Experts of a small language model: 646M tokens.
Below are experts of layer 4 (counted from 0) of a mixture-of-experts language model. Rows are named router (the router's row for the expert), gate (a neuron's input weights, with its number), up (a neuron's input weights, with its number) and show model dimensions 0-159. Each number is 500 + 40 x the weight over its row's rms, rounded and kept within 0 to 999. Numbers have three digits each.
Before each expert's rows: a language model's description of what the expert responds to; "comes after" lists some tokens at least twice as common just before its tokens as in all text. This comes from a sample of Wikipedia text that the model never trained on. Tokens count by the router's weight.

# expert 25
What it handles: Short letter pieces after an initial capital in names and transliterated words, such as Kim, Jim, Kmart, Kitt Peak, Lima.
comes after: " H", " K", " T", " | K", " | H", " h"
router:473509508532560434432482497496521507477447465561429474530442543460477551552451531583617514478529532459459446539479478511499532529530518446489501533437481506535569538558507547480499539472429527559511544492473471490464501561525482442523453512522528517419460537534539544552471541517502478553561536484582527502554437543499485451464561513503443540469516461511482513444476521475422510541524451477517490534489474491436503517524554508511575466474540486438582466524560528589461534505497482
gate1:512443522591520428518438528477511532434527454538433463510489548457497496545489552545508436424504514480490495488505445472536553492497451510515522483443493480480515549444569475564498527462578542488465484527503469471447559496549462501478415551505563513526430537538557532537520501465473526498494478501523507520501512483527502491469496537486457532496515507577561530501527524620515492489515542539542567426487478476455527500474537479526440421429504552454569411503554521494501433550408495
up1:487530477467492496540449504541568448491536480449491578513506534495534496522546489459504416564470440492527497497472445537437483540418547524479514513512473532523528597561433492541463550524501526499453465466537538514532504513402510523479555493474565496514536513478440589464489507586451560469538517497449490549558441491540540459618477562481486486492506446572520508488592515504492540538527495553495470452495558518536491465535589507497508491501456507460556505509419512516545492479448490

# expert 38
What it handles: Closing parentheses after units, as in ft), sq mi), %), plus number tails in tables and word endings like Stra-its, -ks, š.
comes after: "0", "–", "j", "h", "4", "6"
router:471534454541445574527435497486481486512484454427515531448513526553526575582528484488524438457536514495488493500454525451453515559481512536470500557424485485506519464492557470521497466549431456527519527425496431555519577434468542474524505459487538426457513435577450498495481460478516502487510512586520469476517480520488557502553504503447443553526488466540511465483502534458462466488529488446465489567437456582471530474509444489508560438551537487469522521613543487463478487551515434
gate0:478514499470486473515519506536539453496469464517470546546488478590491463455466403528480486513514540437533473511491516486488430541515438492512551550515474586493472534483507521464428504500478534417532534479524412454536493567436514476508510558505397481526456505478546518517497508480519491561585458484506549511463480461455465467509492478506423463529454482485508534536443551498529471558433473453597573547528534423473482456523517518424485568561489527415572485517488476530540491553541483
up0:548447477449488579490533475489489550478601512516496480514528492548485519481517520558505505520442449516531474442571483541533579466498506439502501560513526407560556532457464519526520534507507449596480471528520518512471528447571553551595446515486487538484437517448470459507467537547434488483478406541529442535511520533505509528463550534548542502472452481452486512498523509547474516548520500532509451410494473474475538537402490565535491447462506498546452516471489585529466471494510566

# expert 58
What it handles: Pipes, semicolons and dashes between numbers in sports and election tables, such as 1 | 2, 2–3 scores, 20; 5.
comes after: "0", "3", "1", "4", "2", "6"
router:551489478556523552554452479575567532494498444471555490512441507465481457565498516484461567509477406439543527487484476561490522561533511514438437480489539525575526459518547457456502463485477446570513526492552427479501594544511475464537466537460549495475490499466558501528453527451451548442491559449535523530488526506516467484540517457558543513479491471533462464445533540501504450501515521516490521430471491618442492422446507480526566475509525469491479451546541482452476463524424467
gate0:546532489519454578490506453548530457531452579577484515547525474518551520480528435430522535467532513525509505469451487528484460506408540511491472499455549461514505556506497537461460526442469488528500480449484508485428522418529509531509498459494425523447464455484537531562456569469438542500537525484461466494524521503541539436465517532486463519494448458554501586515509449469609543477467555488477481472414578453512500433481463448523474444457554547513551444542461529568492493463466522
up0:514528577488521533476502560529519516473517519497481589455516461454554510541507525497471502479415462538544506479457498476521461506489468490557482427478493539533483470454550436594488585476459444532566510516465584509554503491486507522487565533486548513450504554476501507518502483523476475543550517542475448446530479544577484525467477493514509478584429537497581476517491491471479544558458559426458484553485506530479485517445448473530492526378511520517495541495528388484505540560552574

# expert 1
What it handles: Commas, periods, pipes and digits inside numbers in tables and coordinates, such as 1,142, 70.9, and "°N" in coordinate strings.
comes after: "1", "\n", "| ", " ", ", ", "0"
router:486495457498501489415447495494616541486568533525559538511417444551514573451572502477479539556450429512549528405531468485493540489533539580477480442476546485519453430591488469586489503481507454578561531535544542487504505500525512461535504525421454503427438456476471417473466542518478538498549502473503524504542506517556501469450456487494516450515484495491483467496462544472496494527547509476503464509478502542447484503494470442516542437417548457516532455496500545481502544462478516
gate0:524531486503489521561482521468492503555465510523476440542447522491482436447532543423537472446545511530488559552423607444492470504510513417485529520546491472483500455493464434516545481474459511490510454490483522483502509423512496523470542511471459397472528475502438543590575491519568445539505501541551478515526595515529455442488546464495517459548555475492566486496539549520441515397534482510543540459438509422544453531535540519456516525570509515544489460491523488498463490493534560
up0:520541516456556539514498480475522519597502493512486460544431463429462504446537554462513480443527468531526575489474508424494450423423554520460507480504511524521435481492479497567549500474494533509548463536537514437524476522494490524475559521521427521505489409509449509554524516530511513516506510499469446493520603394501476437491516460496573533500518499491515448487441520542454488470519511559538584513366510455528501484498512521414581493533511497562494455477528456498539520470488553

# expert 34
What it handles: Line breaks ending infobox fields, list items and table rows, before the next "- Field:" or "|" entry, such as Species: H. pacifica.
comes after: ")", "==See also==", " |", ";", "== See also ==", "°E"
router:458560529488521498571510468574526515554501502463549502442566523514506529471569467451462544498504536557494466490488486527576570475517472497502518495433434523536512614499458449531456523478415460491522537505464530436427458464448464571528534477489512504506472477438559575419471456554499562434527478481507433504561475575465455470430467458549424506529489451500498506529524520459531508468453461519516544488473553508533496543530472481485533487505545483428539558519497528464465576522525506
gate3:525545528460633488514583550515518478464503459472507568566477540563525492452489487490504549525490489499540477509464528547474560488519532540513506474555432449441417472411501558471507425486434480478494478492544504570486497432497515482491583569519515542489582512509488472521459539453537521488576472470521482568458491565506509447488501462560493497469453502512492557412525421472488437469553493488547552474508509505517469513530525475478488526553395476517449488544494476479516447555488493
up3:554495526482558470485586527476500490522521505464487517511471475472543477459489544487512513510451584513546400426474493505491477512517527492536527516522462510547458515506484571479464472514445504518526472470477502585500550471532412492472567561475513517544525515507520460473432494418502517553539565504510465509412501521507506435539452492567415516492414523482529561432501446532486491506534516441499563477460483529591507530490516499500449540558425516522528518551530356557477458523511529